From a checkpoint of a small mixture-of-experts model trained on Wikipedia.
Size: vocabulary 16384, 181M parameters.
Experts: 96 ReGLU neurons an expert, 4 picks a token, a softmax router.
Below are experts of layer 7 (counted from 0) of a mixture-of-experts language model. Rows are named router (the router's row for the expert), gate (a neuron's input weights, with its number), up (a neuron's input weights, with its number) and show model dimensions 160-191. Each number is 500 + 50 x the weight over its row's rms, rounded and kept within 0 to 999. Numbers have three digits each.
Before each expert's rows: "mostly gets" lists some tokens that are sent to it at least half of the time; "gets" lists some tokens that make up at least twice as much of what it gets as of all text. This comes from a sample of Wikipedia text that the model never trained on. Tokens count by the router's weight.

# expert 56
mostly gets: " sh", " f", " fl", " sl", " gr", " br"
gets: "9", "1", " f", "8", " c", " g"
router:475495546501542446403492391461506461474489425534498439514551480498529528466450491565471503556489
gate0:518526538551466413488569448451505499441510396505524489424481567490558552478499572544499498539473
up0:543494566584529516501512494508461459500412492434491508487588612492512585609475546467559495475525
gate1:439493452430561443440514531478502566405558450561520465453510510506566484503452455558563522510464
up1:432505447447530408405557663516540552501554478612538429481504555554562450534533491531557524471415
gate2:498509465401517495497516497555478463453512542448578539532459522505598560421551467518563444493494
up2:545462484556463484590471537522602488463524557537541512448542461455571431532511503528421433510584
gate3:470485440409430481497546445449460472483474460562501503586569552439482487454455421441467538521555
up3:507523555435645554477590479448517564444506458546477462546615478528407542438507368503455543487538
gate4:490499520524455504561548514461444468472513442519526465523464615431501375513478491482528536476471
up4:402478491485494554470486529510531530506516500508452550535560414568456466458452502465529517559549
gate5:546492532466460504515480457494413505545489502432548479533492483376525504476532483439551395509529
up5:529504534552425496548500465536482544503480508491517560495400472358617534413457570441558503497512
gate6:461511549438452491518526607450470436481553467565448460598539526464464511585487391490419435399509
up6:510489550487524597448423560510405492432472406450470475453523496488508519394439549486460524532473
gate7:539504515568433395429563559528525519614390480555428491475538538529509482555439444571441495494505
up7:552517514502564541491515513515516531457568533454580519577411537512461457514556521439580494382546
gate8:495516529554529415493534545487513426484577500606474523491525550587509503481497548598450608481480
up8:525494427448527534598461518528507565405457506408441555573496488410496496572467596398588454604522
gate9:528498442543496405556458487469467512501452491336478482503492514499455413582415485466535524470548
up9:519493523469433520442468518593548516465550460618512537427544464553562534469487499528493504402401
gate10:524485538496531524460513478532442546577539509458581466466508490596473439511523434508411464491540
up10:484514557541571482477578481491400568479576463439587467488510512498506447456501504475531435540416
gate11:492513541555518503456531426498495489416401539419467477485461456540557473441449518504481544500492
up11:586478532541485473535424459494553504565474620440543457470533414545515486476479361440488443542387
gate12:430502525630553508554449544404521530408487516487559566566479482479520452458449548509508427519448
up12:488526599537466559536563438455486590418494483514585497532424653461501486476473530497397473492514
gate13:535522546439512633453532534498546482519470393487582480440451534520510546483553528422542520583527
up13:517520536502517525531456492545423457511538486574454425562452508474454428453557484436461477506592
gate14:439481555563455500474464406433564496579522540522569516438438440459519533444467547446438484525430
up14:497511589629564471507451441504453446416539429415537493510545365411419471475503567519484573532493
gate15:468514531457441548489544495438408465465381494433474477543470540466547523486435551456612431576518
up15:480522554467424520462587554419409487519400482499449476510471436469559504496431540431572483529562
gate16:542523482514525477473550493513415486459467579563544445435631526463467551510467518482510531418485
up16:474492500482496397516514645492447498600490519494461450519524547523353586522547508535524453430529
gate17:555510465491459433433494443495556489491521458513545558481556507562520551550568403466405559441552
up17:572528482509534434539521451536589424433497565486559596505487537476474506526518627472479404548548
gate18:422499532441574523568512507561575468378423512473470444512496549590539560588481488536495576530511
up18:543523534465562595492541475503426361491500565475468473460526451512486471508498489504556527552497
gate19:437482566631406427466438510492484444607551512516565479529615527421507507538479523637430539467520
up19:406502603559384481551436560455526508579577495577524464559567448435526512478495597614490516524503
gate20:519486562467446487532602472554526502480545480521596493525409536502604510431522480487483527506489
up20:496527526472459425453411473538602503472558384478514502434466532531493558469472518509526576540479
gate21:489502431459594488506626484519435412481566532422443524515495552557378521504524392549538674479628
up21:497481519504425511448466464515502608435512465491524583487554478529557512436447618497438423480455
gate22:456504489484514465470512535468604457517483444479538503506434574496498408506437608512505511500445
up22:496515484447559554453529598487474518462545574468484472575509564494499456565384512600594548484418
gate23:549521459541567454595508511490456477483491414600478489500456554452521401533532439539398422568437
up23:487503576497432514422490511478468543494480507564560453441466525543586543452447484553451463561494
gate24:521495576478527474416580408537416503424586419410471550456539512432477618572532436547465557450529
up24:477492450484488504484411379515477530412449443473459560405457516408446600592496507466551496544428
gate25:480477559507525444503463537553475581639495454507434559475406467503524517477482557500540559467544
up25:531523667466491492561487528519529551523504573604491478528507555524533493505470487438472531530486
gate26:505509460518526475547529485525447407461593530484458421483489519467602445440453463497461539597607
up26:434513532486414541468609454558435532534476551455570512427531480581508537488492513498478489453473
gate27:572508528474520536488426473533454565440428429512624515544586556504514490385487522367449497595481
up27:475498501532508454475533497541481631482586359549514525515487510581432490472634423555525626457512
gate28:456512513438509450515347494459546456455476459469449509548450468477553495483462597540531515409484
up28:443493468366570515546434486462522476524430476397467405616376514509610505488401592468580454475501
gate29:390475522432413542488426565445486559552467550579484456478449507484549540492512519501527526498471
up29:423500546457506472517464590489553570406557489523538477493547508517445413527527467535454539521498
gate30:514519514551559485577504465467625554506507572500441501426424481446509536568486474477546486515551
up30:433469507483493479509531511466607514480532518595527440416428550528542470483581478458493486555495
gate31:558506535453498515540463601483627482377530499488530442518483490433392491534540521455503490550548
up31:418481463506486615456446420447348555494460554588556511393470367506543508488432531526424409463489
gate32:462511504521489507605390531481601582500537514545513493471481649567444424537493500535442523555514
up32:426505483419415567508455512460509557517600509518510478511433471451512501525524453449607417524462
gate33:553515431458543482421545492502524540478543459474517426553512556525444456498520411504520468489501
up33:514510575520537524518587535561454461435494516473474522471514516515526528458542456466540458545540
gate34:429500549433530459429472520489436485578464505474507547453586483512491603511483526501522532527491
up34:458498455529391486431477589499538498486533447581580503479621517492405515538550481537514469435557
gate35:573484436446453524483568471489447497496487426542439523556510509519576401469405542483557460527592
up35:414479508496524483476462549558560463570418569472494475526594459494558586450546492489497543465453
gate36:509501509533465512424483410501409546671510504507473497481487443558577523584493508568485468479495
up36:439548488568458421544519462551561489460482436543510480456436537420495437520491551466559520459511
gate37:466501470558621452504541486539490524503525482541482466477546473555479489475548510578485579475491
up37:560474555501363605572465442415484549373455570421513536473543535485437475489567399493481520631532
gate38:491495531469542551463513512489532516502508578453580561498513476597561535496477509485542516535473
up38:574506556509447535485377458446583593568479584542533530589550559513435626567576610369489536500484
gate39:440468442556485473543370512503540443519396538510472522576544522462500464442480584457460437515465
up39:521483474511455444472503532456395395569429584558487544460499409453505499501536431523539413397542
gate40:403508588477564537499569574439503526620497535525505389569475546633515432482558557543433569557572
up40:521486409492398567489441503591464537486611580437581537440398378451533538439463617486638405435410
gate41:598513644482487585490509550587552479530568360567542548438488454446405541528536569459506520478529
up41:468499465629548496461428379449445566388519551521478408521510478591516442495462482572521529436536
gate42:404514503563443479555405540398537454473481545527532465586514578346451536565417447504470519487445
up42:556533423444481488564465548485561466462545480537490495559543537466594505586453414506436389486539
gate43:455490523460636489450464506472456445513434611514441559532447572496517431508448567505525546567533
up43:529518568556511566578412452473574420472406542471563454600439507521528517452470540539539527563474
gate44:482509484509508536568452448455428471527527391562573608525453492488593390454489504461535537594474
up44:567475515474509449479362540483518472508460545477376559456600412563490497490618608554436553502520
gate45:575514430442574524479482543537390508471414493557560482529597458435569478511513501393547390443493
up45:545510515560457472489532500440588505535580592505385503517523447473482567576514565461532599449479
gate46:475488507382544486503585408516460575530531423551400573457438432494570542489390470516500562514469
up46:499524603498489581458516476499487546443487541467465455382457507519499567482444530555613563511494
gate47:472504459486432442521518584436475522541536425609521467477493567589495440511445478497415415361510
up47:572518539512476541377472397459478595547532496471565477491559441509541519478389460516546507431487
gate48:459513417474565504515449493441559562465474568490512468575458527606533518484473515500545433445486
up48:522508561583533502529497485454477517511419499522577542580497476512487537547397483525482585528549
gate49:432506541397483516413494463508493494501555486464514458427525549608543595512459550521556499520441
up49:415500489572504478449547490467412533470468565453414489561520612480493481463540436443519507582536
gate50:508492582490446455516465587434509553502527445441508518503481600500571481457526532567512530489407
up50:548515476556588501379393524508441438604474472494502514412444514548419508407456460514503513504481
gate51:463505554531471541405447547493499455599471508544536441504467465569523553487412537498432417512488
up51:517515406420547486459583488462452394386579464593500555475526552484498570450472490375491480540462
gate52:403501458512521487524607444504501461454512398442505511452503519581528533467587498479514491531530
up52:384503501450549557515490490483548523452500586535571568491480581532520510530491522496409436483388
gate53:484501523477453442516598532434450545441582473497583473606543529497472362545481538575588547426407
up53:593488487448557437472425484590535446491470531608414566520511538503494465524531493438525512521532
gate54:536484494449528468429454509554382438419469583454569508459515491533452475438469482486511569559483
up54:487501530496443559531532476540571547558492541561477577484446556447486531532565532517489551487514
gate55:547517582475582537535533523414518535410559557481491519543437542502578441529419533490542420550510
up55:467494522366535489483514485478533604539591625446426498499537535579563493506513543506565468549494
gate56:422514522507567586452585508545534491437508457520445487471426533558577549445453477476426520534545
up56:563489590570509453402459540472474470548531505469532628470508517438498545460504563572545411517527
gate57:556512553438492526412528460506449483493549439541442478451539642550527524396517431595420490491517
up57:544503508516486487535508432553491555423529394587561470450511474607509442432567426513415566508498
gate58:488478517498488528568581459508540482527443554475532459478481516415553515600453504462502438590446
up58:619491472454505424441452470568483559611546394549457482394532526588537582502558440502536504474462
gate59:475530573523510423480525569486407492540476493512589491489477573533471449479405447505539457409428
up59:478531425488505500541441502463616507567467595481411488524582473491508470527542449517470484455502
gate60:515502434547560526511525522482518418577498546534525471530524480463485633448416548580552547592539
up60:436491502573520471537529538471572523525515496577523524621466549480473436519496548531538476497403
gate61:431515462539564515450494546502432466518497475536493489550448448476553517458497502544467539556568
up61:518487416553419523509477535508516573537520608425474506589530480460523574500553531491509494503476
gate62:454533488402521517462540549438478519472522499491508406513563545520375577542564436513495505409516
up62:496503443518545540497448444505568484426524467498555502493533484517431407525551494516483483464417
gate63:515477400520538546478471472558512543544577536591404473538453432545614506504446462526492496534576
up63:572506531507611391486478494579473476556546521601434476576530535544554469452423472489361534508521
gate64:466510484420454526521492523465425519480562485590440468497543513536469627532473457347559574561518
up64:610496395540526452524504500495552417521567489527464482538568490474519538580456467459531451510458
gate65:634483549459496436480554435484509512506437528498459484511503473551495519464462459552550541324487
up65:505530458551511580443419545505426473487495473533547551466512511462488495533545489496463592631476
gate66:452520655497535515446580476515427529489601515532492477404447515550513481526574550590510527482516
up66:501505483516391497449507518614490497545518554539523507504477553510494435501503569531508418476512
gate67:456490483449472463499463461467486455421450456569548472550561602461597550494536460415452477498498
up67:543481465548449525466552499411561586458452563439482449490515416549453539463577432532513504464413
gate68:535496476459486440637602495514462533473521449532388466436447596493485487414482507588446494456463
up68:514522531560506530495515496469490516474524530476499532363483503463445558520501486565566568477443
gate69:523473581429519520437501515474435521442484484557529496606531585575537472446507582450460491556551
up69:545493537496434496556406532482462482577479466421499567450430526557477551471483542528412484493485
gate70:535481508455441518503491449422507398424516564504427530573506582436542411536542458495424418493544
up70:503508473474492447523423479527426540522514451473450518469542595519488490452545490473494469477451
gate71:538480440534445547553527510473540511447515499533394494489456487536485544488439482454514535539498
up71:559536530594406503488399524459488558550513427615494538427510588479395472523596557502487505468461
gate72:503512505518561392402470526547594378458514433479490556439543525527576615573545501465493524525385
up72:476513522538471457516610461491543496515443506524553349506524462498476511517451527442561530592540
gate73:459514524455526508524487509510544580482514416478463551526480571569599526512458534506465529461493
up73:585497508604533482463444522523403461573413558393563472514523438446451487458536469496476529545492
gate74:495515496417648426375567460481548424534512513405564450551537600517477475499501552515545523544529
up74:443493565439450519487423484534435418529554437567486439526480458367545620526575472549476488394583
gate75:500483513485534447526482564434634543471511502461309541464518444499502529487456495425584511498506
up75:488496494427546511453536470460510587565599398480449502517528515468538528394523517455499524586473
gate76:492488497450424515449563524493506470489532502533557484425489486506492507529500570510425567542507
up76:465520417526654468453450442462508559493473332511495546491577493466555436445423487558575493440450
gate77:489492503473498504496514514516576514513468423541484526528477615557543436506439525544577474487442
up77:523453497527516536428491581461464519494402549465489506486516515518518625503498375513452502421482
gate78:564514502427532510469506521482434459419511574491513480533443517577477473503448525534543527636557
up78:546510472520593494466458477443509426456473551433533497510539443506479528499459500499452526493530
gate79:403523557475473498390432528463484500506570495523562464561473564597443496523473452411538485551519
up79:418495582527464531480600419560496593543538517512501531448534536450485547559529487469521500485541
gate80:325486561554457533534481477488454426535569421453519504489515449502502505461525457486675470563458
up80:485517471486453560516451543551458485503492582564562573509504566458489428548525583490475411520533
gate81:568506524468551468432485531546604432571481471509483451430607510560466548491457518504525589510459
up81:553502503484440507471504532493516472427495521553513548479620456551497536545572475573512479477586
gate82:597494493479488473474543545525566461424481525393556496450551528524560591554444434604585521499559
up82:445473466505503537495503477546396467534533543467514511474443480608586547521429573561625551495479
gate83:467523527421526486490465630449546512503507532518474564520507551541513494542499556508521501612529
up83:518491525461587617505493510544458500417464545516462405499570460451333446409568540442466526549446
gate84:509496478537515494510483380486484478439519413522546545508544402531557503481495422483584468478612
up84:462461534396443421481540484556528560560529434542526404526488510595443555461473491487450561553408
gate85:545504585501506484534549435462494514502490508572558429423526551526563538571529486547553517513482
up85:411489547432460621583647509456513505510489524458501469544522509485507575530506482479536535547466
gate86:565494560527583530458580581455474516459541485489533460551483526523540466435400417506501502517475
up86:436495529472506551514519604550422545490643508512566424563476484371396519517511459494464579522565
gate87:499490529462467560550519488500453484494616486469498542470495517498489532511489511516411556653488
up87:466470499447476396431569558531555574498491520624405498503522447616409569527551428472537482358472